Below are experts of layer 5 (counted from 0) of a mixture-of-experts language model. Rows are named router (the router's row for the expert), down (a neuron's output weights, with its number) and show model dimensions 0-159. Each number is 50 + 10 x the weight over its row's rms, rounded and kept within 0 to 99.
Before each expert's rows: "comes before" lists some tokens at least twice as common just after its tokens as in all text. This comes from a sample of Wikipedia text that the model never trained on. Tokens count by the router's weight.

# expert 44
comes before: " The", " He", " In", " It", " She", " This"
router:59 42 59 50 53 48 50 44 45 55 40 37 46 49 48 56 59 62 57 45 45 34 45 43 40 35 47 35 61 50 49 50 40 54 48 54 75 59 39 53 56 39 50 43 63 53 46 55 66 54 41 46 66 54 56 54 62 47 50 49 36 76 45 58 67 48 59 73 46 26 53 61 37 46 43 45 49 39 62 63 48 66 42 42 49 45 51 57 74 60 45 48 50 39 25 64 50 51 37 65 41 78 38 50 55 50 73 36 44 47 49 60 67 46 41 45 49 49 50 59 33 40 65 60 65 44 44 44 48 47 41 49 37 50 47 39 40 66 38 45 50 33 57 72 59 29 46 57 56 56 52 50 40 50 49 54 48 54 49 56
down5:51 43 62 41 51 58 62 58 44 53 49 76 49 62 44 43 43 71 47 43 56 45 66 56 44 52 63 56 76 57 42 58 46 44 54 45 52 57 56 51 67 52 36 64 45 56 30 58 40 33 38 47 57 55 39 83 43 48 54 50 51 60 33 47 50 44 41 50 44 55 63 36 52 49 61 50 43 42 28 56 47 54 40 51 44 58 41 64 34 40 33 42 40 69 58 50 51 49 48 52 68 32 35 37 50 56 63 60 53 43 55 46 49 47 55 58 48 58 55 60 24 41 56 45 68 40 50 58 43 54 66 32 47 42 55 59 56 49 51 56 44 68 46 61 47 54 48 46 44 34 65 45 40 38 49 42 59 30 53 46

# expert 60
comes before: " ", "0", "1", "000", "5", "2"
router:69 63 64 52 45 47 33 42 37 56 55 46 43 49 57 57 63 65 53 54 42 51 44 47 51 56 35 41 41 47 54 43 32 46 28 56 65 71 60 53 63 54 49 36 48 56 43 65 69 39 37 53 51 56 47 61 52 37 51 45 48 55 34 66 50 60 68 70 42 50 53 50 48 51 69 53 60 33 53 56 57 41 49 52 40 35 43 53 48 46 39 40 42 42 33 56 63 43 43 64 38 57 50 47 43 50 38 36 52 55 66 65 62 54 41 40 42 51 46 56 39 30 65 44 45 34 52 26 45 49 33 46 51 66 56 50 47 57 60 51 51 44 65 71 52 30 41 53 55 38 70 49 47 54 42 59 51 62 48 41
down4:36 34 57 50 52 63 37 47 50 68 41 35 53 53 51 58 27 45 47 46 48 43 63 55 64 53 53 59 33 36 68 57 50 43 63 33 54 63 71 48 68 61 38 35 59 54 72 53 67 55 57 43 64 44 55 48 59 67 57 44 50 42 49 47 37 47 47 45 42 64 78 63 50 45 49 43 59 47 58 50 50 54 60 42 54 53 53 50 49 76 57 52 38 52 34 51 47 54 39 40 39 53 61 69 47 50 44 58 53 49 38 42 41 48 51 36 54 55 60 49 60 50 50 56 55 44 52 69 47 57 60 58 59 56 59 59 33 42 74 58 48 52 54 48 56 39 66 39 37 65 46 41 49 43 47 67 27 46 52 47

# expert 17
comes before: " The", " In", " He", " It", " This", "=="
router:53 61 60 63 35 41 46 45 38 46 52 47 51 49 59 51 44 62 47 70 38 35 43 51 49 57 52 55 43 45 29 50 29 47 22 62 54 73 68 55 51 49 51 47 55 52 48 55 67 55 41 43 58 32 54 62 71 59 71 52 45 63 45 53 63 60 53 66 36 51 45 46 51 56 60 41 57 33 60 60 59 68 40 18 44 54 48 62 51 45 48 44 50 39 37 49 47 53 49 61 37 57 56 45 46 50 47 50 35 46 63 50 67 40 46 46 68 50 49 62 43 47 52 74 67 47 53 48 51 49 42 41 52 65 55 41 36 45 45 49 56 41 61 65 51 52 39 55 58 57 66 44 35 54 50 61 56 46 60 32
down1:30 60 50 63 47 40 35 51 43 40 37 66 48 45 52 62 49 61 41 37 61 45 44 60 51 48 72 46 43 55 57 56 45 33 57 61 60 46 45 54 54 47 59 58 49 43 51 40 30 43 49 44 46 52 53 59 30 39 50 55 56 30 69 63 62 48 65 46 52 59 59 55 41 62 44 56 62 65 59 29 53 54 45 50 54 43 65 59 63 44 48 39 35 31 48 26 66 44 45 57 47 65 50 53 53 32 32 57 69 58 44 46 52 46 41 38 53 49 64 47 37 56 30 49 66 48 73 37 54 67 36 58 45 41 46 51 53 53 49 60 38 63 63 57 45 30 43 35 55 52 58 48 46 53 57 55 54 48 42 46

# expert 39
comes before: " ", " of", " (", ":", ")", "^{"
router:60 55 49 52 49 52 49 47 19 43 53 47 44 56 65 55 56 51 53 69 60 41 48 48 56 56 50 47 56 46 42 49 44 35 43 43 57 39 57 51 61 49 54 55 59 56 55 84 50 50 34 47 47 56 51 52 64 47 36 50 39 61 43 54 50 55 71 48 52 41 69 49 42 73 55 53 48 35 60 37 65 46 49 50 45 25 53 45 52 53 44 50 38 39 47 61 46 53 37 54 40 76 34 46 62 33 50 45 51 60 56 68 64 55 44 45 38 58 51 75 40 43 74 49 45 43 58 40 41 56 26 45 66 56 36 38 47 47 36 56 51 37 52 59 59 42 44 58 47 33 58 58 59 58 52 52 58 54 40 36
down43:72 50 37 25 33 63 29 41 57 54 57 47 42 65 62 56 42 41 53 57 58 48 57 50 38 53 51 41 53 53 44 63 33 54 55 69 29 49 41 56 59 39 53 61 52 51 33 52 58 44 57 64 42 51 49 51 53 43 64 37 62 47 39 50 49 49 58 54 44 41 44 51 50 32 60 28 62 54 34 59 53 63 53 51 54 50 24 44 62 62 64 42 64 42 44 63 58 53 45 48 49 32 50 51 67 60 30 61 59 60 51 51 42 38 52 40 58 51 64 53 71 52 58 64 65 64 61 46 49 60 57 49 42 51 65 53 62 56 42 19 59 48 48 51 60 43 58 61 48 41 55 43 54 52 45 51 45 39 53 50